Weights of a small mixture-of-experts language model, trained from scratch on English Wikipedia: 400M tokens.
Below are experts of layer 7 (counted from 0) of a mixture-of-experts language model. Rows are named router (the router's row for the expert), gate (a neuron's input weights, with its number), up (a neuron's input weights, with its number) and show model dimensions 0-255. Each number is 50 + 15 x the weight over its row's rms, rounded and kept within 0 to 99.
After each expert's rows: "comes after" lists some tokens at least twice as common just before its tokens as in all text; "gets" lists some tokens that make up at least twice as much of what it gets as of all text. This comes from a sample of Wikipedia text that the model never trained on. Tokens count by the router's weight.

# expert 3
router:37 74 59 63 29 77 43 33 50 38 54 66 47 41 57 55 35 27 37 70 30 51 38 48 58 73 64 55 76 53 68 45 52 22 54 64 33 40 56 43 43 30 09 48 36 56 64 86 37 58 54 46 56 31 52 62 52 66 31 50 29 36 40 40 61 50 24 47 67 64 57 40 19 37 40 51 48 55 35 71 37 78 50 75 48 48 73 36 69 72 47 41 53 75 75 57 88 62 63 46 27 48 43 38 47 40 70 57 49 37 49 57 44 40 28 23 49 41 75 45 46 38 64 26 33 76 61 47 46 77 60 49 66 45 54 31 45 56 51 34 57 56 51 33 25 83 62 68 69 47 21 45 52 51 40 43 54 40 34 33 31 52 58 59 24 46 76 42 44 50 65 72 67 49 62 55 33 76 68 45 52 70 70 44 63 13 55 53 45 35 36 38 21 35 45 49 33 51 73 53 42 44 34 60 31 58 37 30 70 50 63 55 53 43 59 45 33 40 38 56 69 36 66 47 53 65 34 47 48 34 76 41 18 47 36 29 05 45 38 67 46 30 46 77 55 45 55 47 79 46 52 37 70 59 57 39
gate7:60 54 51 22 47 54 62 57 63 40 68 49 44 51 73 56 74 52 43 20 54 25 56 27 49 68 59 17 45 84 59 67 44 47 50 58 24 47 37 23 40 60 37 41 79 40 30 73 68 57 40 54 73 58 63 58 67 59 69 63 66 40 40 58 63 89 63 27 43 48 46 33 21 42 48 58 45 46 49 56 15 34 43 54 41 52 53 45 67 52 27 49 57 38 76 58 47 29 38 47 54 43 84 04 31 36 74 58 60 63 54 35 54 57 42 65 35 64 56 67 35 34 53 33 48 61 64 42 48 57 55 41 44 54 57 66 28 55 39 62 36 40 42 47 61 39 43 70 51 37 49 70 64 20 44 47 75 40 35 44 58 59 54 34 53 38 50 49 54 56 38 59 64 53 67 42 56 33 50 69 55 27 36 37 50 45 44 46 20 46 29 54 50 53 57 52 60 53 44 15 60 56 44 48 41 34 40 58 33 51 32 74 61 21 40 18 51 59 84 43 37 31 65 86 40 51 24 62 31 72 57 31 54 37 65 39 32 44 95 69 69 46 46 42 60 37 55 22 69 50 27 72 44 67 22 62
up7:56 65 31 57 48 33 54 50 23 41 50 53 60 47 48 86 63 41 90 56 83 61 29 48 12 55 69 49 64 26 56 18 54 35 44 50 45 48 34 41 22 34 42 30 49 68 10 43 44 66 31 45 14 34 67 61 51 61 61 47 57 52 48 39 23 33 22 58 61 61 54 55 51 50 48 44 64 36 48 37 45 46 51 37 61 59 47 29 33 39 38 42 51 30 37 23 45 41 45 54 61 41 11 64 60 31 29 47 67 36 54 63 29 34 47 62 30 68 65 62 30 70 39 35 37 54 36 35 51 31 54 51 50 61 70 25 26 70 27 45 59 60 54 50 52 42 49 14 37 52 32 45 69 42 43 51 68 52 51 60 80 75 55 52 56 68 57 66 42 26 33 83 60 79 65 51 36 58 64 36 46 40 50 14 50 37 25 58 38 36 56 55 34 54 39 29 47 34 50 29 47 61 58 46 52 44 58 52 58 84 77 52 62 39 66 42 61 62 34 68 27 52 53 63 40 76 28 39 57 58 52 44 61 43 62 63 48 41 45 49 55 67 41 63 73 20 74 26 43 37 45 47 70 49 72 43
comes after: " |", " in", " of", "|", ":", ";"
gets: " ", " the", " The", "The", " his", " a"

# expert 4
router:38 44 42 46 42 51 46 67 53 24 66 64 48 54 72 52 20 44 53 44 79 45 62 56 38 48 45 50 70 73 50 41 69 57 40 53 25 40 51 26 47 65 27 73 37 22 41 33 38 70 65 54 60 49 62 74 41 50 78 30 42 27 26 63 37 37 58 99 61 67 25 68 32 61 59 48 48 60 77 60 49 54 34 67 60 49 40 39 51 55 75 22 76 54 33 55 68 54 49 64 53 65 53 48 73 44 42 39 66 51 70 35 52 37 54 51 36 32 35 21 45 58 58 41 28 15 54 34 59 35 41 62 19 21 60 58 35 63 52 49 54 38 44 72 41 47 49 53 47 17 61 47 35 39 67 60 41 39 71 59 45 13 33 65 67 21 48 73 50 37 49 47 47 45 52 68 10 25 80 42 28 52 40 27 62 63 19 59 54 49 55 67 42 61 63 39 60 77 59 45 19 50 57 51 53 22 51 46 41 59 47 35 53 17 45 49 61 62 29 55 71 56 51 48 50 44 72 65 52 63 60 33 50 64 68 65 66 61 51 49 56 33 37 60 41 38 28 75 34 61 32 42 48 51 49 33
gate7:43 61 56 53 37 23 45 32 82 61 47 51 58 13 67 62 61 78 77 23 55 56 57 63 52 47 64 37 54 59 47 34 25 47 35 48 38 47 41 41 40 72 51 65 42 68 65 55 28 40 34 77 59 38 45 58 49 61 61 59 46 77 40 75 59 60 76 45 53 30 42 73 48 45 57 73 37 62 60 35 76 35 36 47 60 23 47 72 56 29 43 70 67 46 69 45 76 22 48 65 52 51 27 54 50 61 49 56 60 42 55 50 39 54 51 63 35 43 44 70 39 71 49 48 51 41 52 39 36 57 69 40 61 64 28 57 58 38 33 61 39 27 47 36 61 40 53 59 70 60 39 38 72 33 37 48 54 33 38 61 53 52 68 71 77 49 78 25 52 60 65 54 60 47 49 75 56 57 32 58 77 22 49 70 51 46 65 63 47 54 48 57 48 48 84 31 70 59 52 33 58 37 46 34 32 68 22 49 77 51 19 52 40 42 47 49 12 74 49 53 27 42 86 40 53 50 73 56 67 48 52 53 64 20 08 62 31 55 42 35 33 69 82 51 61 37 32 79 70 54 30 70 59 26 45 48
up7:64 18 57 40 42 46 56 39 80 58 28 57 49 54 53 43 51 67 48 23 54 77 49 51 25 59 53 65 18 33 77 62 25 48 48 51 23 79 74 52 56 66 51 55 74 63 71 45 61 54 36 44 80 58 58 54 50 59 28 42 41 49 45 44 68 46 92 48 50 62 70 67 33 58 44 83 61 68 55 38 42 77 40 52 52 42 56 49 58 28 48 57 46 66 62 37 43 23 35 74 59 33 28 22 53 56 37 29 30 72 42 59 65 51 71 57 33 74 48 68 43 44 54 69 55 38 84 47 43 47 49 45 67 63 28 28 34 43 67 57 50 52 33 35 47 31 77 41 45 28 55 43 39 49 40 56 39 35 40 34 83 60 75 61 65 43 65 41 33 56 63 58 40 45 54 50 48 35 50 83 75 68 53 34 36 64 61 73 37 37 48 46 51 41 71 55 42 47 51 30 50 53 58 42 44 91 47 34 67 62 47 70 55 55 32 64 61 53 42 36 37 47 61 44 73 54 46 45 87 32 27 53 54 21 27 65 14 51 58 44 28 55 45 54 53 76 24 59 61 65 59 72 54 28 34 47
comes after: " ", "1", "9", "0", "–", " ("
gets: "1", "2", "9", ".", "3", "8"

# expert 5
router:63 39 37 59 27 57 44 68 54 50 44 43 63 73 24 37 43 69 59 48 46 29 76 64 29 50 46 61 41 34 73 60 39 57 54 62 51 57 42 40 63 61 47 25 31 61 40 14 39 33 23 56 50 65 58 29 59 30 58 56 51 63 25 45 64 50 72 36 69 35 68 83 57 47 62 48 68 63 54 32 52 32 49 68 28 58 16 65 47 78 07 43 51 29 36 53 32 25 61 62 43 74 35 73 70 44 48 28 57 61 54 49 45 38 44 31 50 44 36 42 61 26 49 46 35 37 45 52 36 26 61 50 55 09 49 54 40 65 74 43 47 69 57 38 65 65 40 53 66 76 82 37 39 37 61 67 58 59 49 67 67 36 24 65 39 39 53 61 50 26 52 42 49 18 43 52 29 54 60 39 75 44 46 51 36 53 30 56 16 39 89 72 49 57 55 44 59 22 18 43 61 37 89 16 40 41 29 49 40 52 47 60 51 44 51 73 41 47 69 73 48 31 62 36 33 50 88 39 58 55 59 55 55 57 56 71 62 38 55 51 44 52 38 55 48 54 42 55 55 43 40 61 55 52 70 52
gate7:30 66 51 49 55 47 53 27 49 39 39 67 35 81 47 53 55 35 54 36 22 45 57 51 66 23 51 45 36 63 38 38 73 62 08 31 45 59 58 58 34 51 55 60 43 55 54 49 50 99 46 54 59 73 32 50 56 62 36 71 39 67 30 50 38 32 35 50 20 49 40 36 61 19 33 55 46 66 78 91 62 35 42 45 41 50 42 38 27 25 33 46 25 59 84 22 69 48 51 68 57 34 68 24 36 40 52 71 54 49 85 59 60 54 71 42 38 38 41 63 66 38 40 72 38 54 54 51 63 63 62 32 53 38 49 67 46 56 55 38 71 64 43 63 32 48 44 54 38 36 33 26 41 45 23 46 43 79 25 45 69 44 51 50 55 65 60 21 49 67 53 40 31 37 38 45 55 50 49 35 45 45 74 46 67 49 58 64 39 35 54 76 51 50 60 47 51 55 63 64 73 37 33 47 32 49 28 34 41 14 26 47 66 13 53 40 59 44 53 57 46 71 41 45 79 31 47 55 72 72 69 51 36 40 25 63 41 62 54 51 58 40 54 39 60 44 22 44 39 70 45 59 54 78 31 70
up7:71 77 48 66 68 73 41 66 71 50 48 45 35 30 57 38 72 44 45 42 31 48 22 62 43 72 57 29 66 42 21 45 56 45 49 45 54 41 69 62 25 47 45 56 55 49 35 37 39 54 73 63 44 34 37 68 57 40 32 59 56 58 81 71 43 45 59 29 24 58 49 23 54 51 42 68 13 55 64 45 57 66 42 51 45 41 29 25 44 53 70 34 46 27 59 52 50 50 52 41 56 19 67 54 41 71 49 27 69 65 61 59 35 66 44 64 50 36 56 70 07 74 45 59 24 65 59 50 55 63 44 57 41 70 38 58 72 51 55 41 51 44 49 62 67 60 57 66 99 54 50 55 48 29 71 44 30 54 40 48 60 61 73 69 62 46 56 41 68 76 24 52 49 52 34 21 51 67 65 49 31 36 66 74 57 47 42 23 57 74 71 46 33 69 35 60 51 56 40 72 56 69 67 38 53 79 31 34 56 23 42 46 55 37 58 62 67 47 67 76 80 16 29 46 86 67 54 36 63 45 76 48 64 57 52 58 59 56 56 40 73 65 64 57 44 68 66 49 41 52 51 67 51 30 42 59
comes after: "1", "0", "2", "8", "7", "3"
gets: "6", "4", "8", "7", "5", "3"

# expert 10
router:59 60 48 43 43 86 56 46 39 33 63 40 56 59 48 44 49 37 66 67 64 38 49 59 63 70 44 76 66 38 53 32 39 72 56 46 69 56 38 30 44 31 43 36 46 18 47 45 48 42 55 27 59 37 59 47 47 61 73 58 54 28 78 42 44 28 39 58 24 48 49 32 34 72 58 61 51 48 48 46 43 65 56 45 66 41 53 71 75 42 53 43 20 81 55 75 30 72 35 88 71 31 63 49 41 48 60 69 47 43 26 26 53 55 69 78 52 60 28 69 36 62 34 58 52 62 38 73 45 53 69 33 71 85 87 40 31 51 71 27 58 71 61 73 39 42 52 31 38 63 17 62 44 55 26 43 40 53 66 55 49 77 63 14 55 42 47 35 41 53 28 42 45 73 56 44 52 47 45 54 27 72 41 70 47 34 63 39 53 46 37 50 68 65 63 46 42 82 66 47 52 83 46 54 47 64 66 38 48 52 57 55 61 49 56 32 64 57 57 38 69 89 41 62 49 38 15 53 55 27 31 25 60 58 65 58 44 54 49 57 45 48 48 62 53 08 62 64 34 68 57 47 29 49 37 68
gate7:48 89 59 45 47 62 55 37 64 43 42 62 46 51 48 41 60 53 69 54 59 49 52 53 44 65 77 26 59 48 27 53 75 35 55 43 65 79 44 61 45 40 58 47 61 54 79 40 47 62 43 82 39 44 80 44 38 70 53 25 74 47 62 42 65 44 47 44 41 40 43 11 67 51 38 72 49 77 45 30 52 63 48 36 25 54 75 75 43 53 63 68 50 47 49 42 25 50 53 60 52 37 66 46 38 72 17 66 63 59 48 49 76 66 63 66 57 63 30 43 39 47 50 32 32 48 66 55 72 60 34 66 65 58 62 42 29 57 56 50 46 64 68 32 61 20 51 68 23 69 54 46 58 59 93 74 35 39 72 34 63 64 60 48 38 38 36 45 21 52 44 32 64 44 62 41 50 43 58 64 58 70 54 59 42 38 35 45 39 38 38 39 43 64 52 58 69 48 46 40 49 41 45 29 47 03 67 86 63 61 47 55 69 61 33 71 45 51 63 57 55 68 39 65 50 31 24 44 22 55 43 52 38 58 70 23 21 47 23 37 24 81 38 71 50 61 65 73 54 53 34 43 33 62 44 79
up7:43 57 54 39 53 48 63 58 41 34 58 65 47 60 41 42 47 39 41 68 40 42 34 72 47 38 43 50 29 50 41 44 31 36 24 68 24 49 63 40 38 49 48 62 46 52 60 65 72 44 62 11 53 65 31 45 46 12 51 60 20 48 35 39 65 40 41 60 67 46 56 48 50 45 52 67 20 42 64 71 79 54 50 63 60 67 49 35 19 40 71 38 61 54 47 47 57 44 37 52 67 74 69 27 50 48 74 60 30 64 34 32 62 77 56 20 41 56 66 50 75 12 46 65 41 29 46 68 36 45 71 58 52 37 36 41 49 48 49 62 48 61 21 64 54 93 64 47 59 35 37 75 53 23 43 21 58 44 28 71 18 29 51 59 77 40 45 59 64 39 66 59 45 53 80 53 33 66 63 46 41 55 45 36 63 34 65 68 49 55 52 43 77 58 24 51 46 58 45 43 35 27 59 51 67 61 44 31 48 25 63 75 57 60 32 34 07 64 38 41 27 32 59 34 35 68 49 51 57 51 34 57 55 59 60 73 73 60 50 57 66 24 57 27 80 65 53 62 41 59 70 57 63 36 44 28
comes after: "\n", "-", " (", " \"", " which", "/"
gets: "-", ":", " (", " to", "–", " is"

# expert 6
router:38 45 70 50 36 73 65 60 50 58 45 42 42 48 21 49 34 66 33 52 43 42 35 47 40 49 43 58 59 59 80 55 32 44 40 60 48 51 37 41 47 47 53 49 85 61 84 61 63 45 52 70 14 37 81 57 48 52 63 70 64 66 58 35 60 59 64 40 59 36 59 55 74 27 16 43 35 20 59 48 63 32 41 58 34 28 42 55 53 52 40 41 61 26 49 66 42 80 67 51 36 59 48 49 42 41 64 33 47 32 63 42 57 45 69 27 74 30 52 72 59 53 36 66 94 57 68 49 55 77 59 60 62 55 19 46 37 47 60 66 55 54 24 48 70 43 47 48 83 61 57 47 26 42 46 27 42 47 36 70 27 38 43 44 48 31 55 68 70 42 58 25 38 32 80 54 60 65 46 56 59 32 67 32 15 56 31 44 54 38 37 24 47 62 73 51 36 39 52 38 46 35 57 53 83 37 32 64 48 63 45 37 36 65 48 58 31 23 32 50 64 49 37 61 39 71 74 71 34 57 49 41 50 48 40 65 63 25 71 85 35 36 42 35 61 77 32 44 70 31 52 73 53 67 68 40
gate7:65 54 18 41 38 32 50 58 58 26 55 36 40 55 65 44 45 41 47 40 49 58 39 55 60 52 32 49 35 98 40 55 45 56 64 49 45 66 46 24 55 52 36 39 36 56 52 30 63 31 55 58 48 54 49 20 56 47 68 76 44 44 63 62 32 49 47 47 48 41 73 50 41 85 37 49 57 09 41 40 77 38 38 39 63 58 33 38 57 54 49 65 42 48 52 76 51 52 48 63 68 62 41 35 33 50 54 28 42 31 51 72 58 45 54 63 37 46 48 43 30 55 45 54 16 45 63 37 51 12 97 46 53 56 44 42 38 29 40 70 86 51 50 65 70 48 53 33 60 44 45 82 82 80 59 64 50 60 33 23 30 50 24 21 56 84 41 44 56 48 70 65 43 41 50 51 32 57 83 64 34 63 55 64 65 40 46 80 46 46 54 09 44 55 58 60 43 67 38 28 42 58 61 46 52 60 59 37 32 39 31 50 71 48 24 37 41 76 43 60 82 50 30 51 45 48 42 44 59 36 52 48 47 45 43 40 83 62 50 56 50 17 57 35 83 60 41 77 38 47 59 62 64 59 64 60
up7:67 24 45 54 39 49 50 82 63 51 68 11 61 47 50 12 75 78 55 56 39 45 89 60 46 65 45 32 41 67 51 52 48 57 76 57 30 42 80 79 55 64 71 57 45 45 27 60 41 20 82 51 32 34 40 58 82 59 49 20 47 37 73 18 54 33 66 55 51 67 57 70 44 62 64 65 59 48 34 45 35 46 40 25 46 22 55 50 72 42 45 60 43 42 42 63 36 18 66 78 42 32 48 66 48 59 70 39 63 67 45 49 67 31 52 50 55 69 41 65 42 38 36 30 42 32 56 61 57 64 41 41 41 66 59 23 61 47 74 66 29 37 33 46 70 53 70 63 44 38 38 37 38 58 67 65 46 35 48 30 66 56 81 51 48 45 70 54 43 46 56 34 42 69 44 62 28 33 30 82 27 34 33 50 64 35 70 54 23 51 63 54 45 59 33 44 49 49 61 57 62 63 50 42 69 43 60 24 32 46 66 68 79 45 34 73 65 73 70 44 56 49 73 53 61 33 59 40 61 47 54 48 60 65 66 41 37 60 60 66 60 41 45 47 53 47 62 40 28 50 45 36 21 66 35 42
comes after: "2", "0", " a", ";", "/", " first"
gets: "0", " a", "%", "th", " two", " one"

# expert 0
router:28 78 46 75 57 58 57 51 51 59 78 46 42 28 72 58 69 53 76 41 64 54 47 64 63 88 38 51 40 42 34 37 41 53 42 34 79 47 75 77 48 71 16 44 54 42 37 39 67 46 50 41 45 66 38 51 41 44 70 58 54 34 44 43 50 25 30 37 67 43 62 35 26 61 62 32 57 54 51 66 20 50 68 60 54 41 66 21 62 56 21 48 66 23 50 18 47 68 45 51 58 44 30 55 35 51 40 54 78 41 55 18 68 74 24 70 60 57 46 49 44 51 64 59 38 47 31 37 65 42 30 54 44 35 34 55 41 73 55 57 71 69 55 55 55 48 71 13 43 55 55 35 43 64 40 40 54 55 64 36 61 72 78 39 37 47 55 41 72 39 25 66 66 72 21 40 48 51 69 69 69 30 37 72 29 31 42 39 62 42 76 53 67 22 51 82 72 50 49 41 49 76 32 39 42 18 29 56 57 38 40 37 43 52 60 30 35 66 43 61 23 57 55 52 39 52 39 49 42 71 46 33 30 65 72 62 57 37 59 54 45 67 23 47 44 52 50 50 33 65 65 57 51 46 17 54
gate7:55 53 53 34 49 30 49 50 33 55 39 60 40 31 71 38 73 68 82 56 36 62 66 34 62 68 59 62 51 60 27 39 59 56 31 30 45 52 26 31 42 35 48 32 64 27 33 45 44 56 46 56 37 73 34 53 38 58 55 49 50 50 38 62 66 39 31 53 27 82 76 47 68 28 72 81 64 73 65 54 29 52 50 32 37 62 45 46 58 16 55 57 48 50 53 68 53 25 30 64 55 30 73 23 54 78 62 52 36 66 32 66 44 37 73 65 78 55 53 52 64 52 51 46 40 62 58 47 52 38 47 34 84 68 47 54 47 46 35 51 62 60 32 42 86 30 30 25 63 32 36 32 57 21 77 50 62 46 75 44 76 49 45 49 52 54 59 89 27 64 52 53 52 51 69 49 59 51 52 17 52 32 69 42 52 33 56 63 60 65 52 40 57 39 47 54 35 47 40 36 50 48 76 54 53 41 46 68 62 68 54 44 58 53 59 19 62 62 17 69 59 40 65 71 44 42 30 68 79 64 80 65 39 61 60 52 25 85 47 69 40 53 61 74 44 13 53 45 37 45 45 53 62 60 59 53
up7:71 26 67 56 43 61 55 17 87 68 68 67 36 47 81 58 45 78 62 60 33 47 63 46 59 46 31 30 46 57 49 36 60 91 51 25 67 78 40 46 49 74 49 61 50 49 52 68 87 61 44 54 61 87 59 61 13 60 27 59 45 45 38 61 69 32 50 47 39 38 82 62 54 54 41 57 36 52 47 48 53 49 35 29 42 52 29 36 54 61 43 69 57 56 57 60 41 59 59 86 55 65 49 48 24 59 78 59 64 50 49 62 36 25 34 47 59 43 37 57 52 76 68 43 62 63 51 46 46 58 53 26 39 79 70 52 53 43 63 63 65 64 48 22 37 51 64 49 28 30 28 43 36 55 46 48 58 54 23 34 40 31 56 42 65 31 69 34 82 75 54 25 71 45 50 71 61 72 56 64 63 55 33 41 63 34 38 25 46 63 63 28 37 36 72 38 60 39 51 57 54 55 75 67 46 45 63 66 32 34 83 65 35 18 31 61 59 62 46 69 63 58 49 43 61 57 27 72 76 33 45 57 63 63 46 48 45 43 64 40 46 60 55 38 51 45 64 33 62 45 38 63 58 31 36 54
comes after: ")", ".", " |", "\"", "%", ")."
gets: "\n", " |", "|", ".", " (", ";"

# expert 2
router:72 39 45 48 59 54 50 32 37 48 27 63 51 29 60 48 83 50 45 35 55 45 51 09 51 40 43 39 72 82 66 62 66 35 44 35 62 68 18 63 37 28 53 41 48 49 30 73 60 48 26 72 64 52 49 64 59 38 19 41 62 65 42 70 46 71 44 57 47 62 51 45 46 52 37 60 87 46 55 41 69 32 60 49 66 68 57 76 58 45 67 44 44 43 34 55 34 42 66 65 32 56 67 36 33 60 42 53 31 44 38 48 63 31 67 36 29 70 49 57 67 60 31 26 49 33 31 39 53 52 70 64 48 44 46 30 39 53 34 53 57 11 50 46 60 28 59 62 51 35 55 38 43 44 17 45 46 71 67 32 58 84 62 63 69 37 65 58 29 46 57 40 70 34 40 64 48 49 15 27 63 33 51 47 69 43 23 55 52 53 49 27 46 62 61 42 76 56 43 48 39 36 37 55 58 61 89 31 58 58 68 27 47 69 49 61 72 62 20 66 37 58 26 39 63 51 39 31 56 24 42 45 50 26 55 24 33 79 28 72 60 68 52 40 79 40 62 68 44 52 44 29 42 38 39 55
gate7:40 22 35 25 43 44 29 34 35 48 41 62 61 30 52 53 25 29 43 58 65 75 46 30 47 60 38 49 63 54 58 44 44 30 57 35 70 44 56 69 56 51 36 55 59 55 46 69 49 46 49 60 56 94 26 31 48 67 73 59 47 77 52 47 35 57 56 62 46 57 52 49 44 38 74 62 45 51 40 38 31 33 63 48 92 25 29 61 86 59 39 42 48 54 59 52 85 61 47 43 39 60 44 19 35 45 68 74 51 73 61 55 51 45 46 81 37 42 75 36 58 54 55 10 29 43 11 35 43 62 63 46 55 27 60 45 70 43 54 59 53 42 64 49 52 63 50 59 57 39 36 36 55 56 51 30 44 44 45 63 42 48 79 23 61 54 54 67 76 64 66 60 61 52 49 68 66 48 36 73 75 38 52 39 59 49 19 53 49 42 43 73 65 31 48 58 40 29 42 50 36 58 47 31 76 52 24 30 74 40 50 73 40 44 47 43 40 72 38 38 19 66 79 72 72 56 30 62 31 62 58 13 64 62 42 10 49 42 61 25 43 61 48 53 60 41 50 69 48 62 44 34 43 39 38 58
up7:61 58 44 57 12 65 55 50 50 38 41 63 61 37 42 59 50 48 50 65 69 66 84 82 32 50 78 69 74 48 33 62 58 50 45 66 63 24 53 70 43 57 30 46 34 69 45 34 48 46 94 11 53 56 62 83 42 38 28 28 65 60 56 31 49 55 47 60 81 39 61 65 42 65 57 61 32 47 41 83 44 48 32 71 49 61 29 37 26 60 49 40 62 45 52 47 60 36 75 37 73 52 63 69 64 49 70 73 74 66 52 54 73 48 71 44 64 44 31 67 56 56 46 69 69 35 69 44 32 31 43 67 43 35 54 45 38 40 31 69 57 32 47 58 51 69 42 52 61 36 68 47 49 34 46 30 58 44 65 38 55 35 44 30 54 42 44 44 49 40 76 72 40 28 35 64 37 33 50 53 38 72 34 45 54 12 46 69 46 46 43 62 44 62 48 44 48 47 65 52 47 38 54 80 62 33 59 49 33 56 70 17 51 70 65 62 52 24 51 53 55 39 31 50 61 59 78 57 61 49 49 58 63 63 49 42 71 12 60 62 22 40 37 18 28 48 26 36 56 35 43 45 50 78 63 28
comes after: "\n", "|", "==", "-", "===", " =="
gets: "\n", " |", ")", "==", "===", "="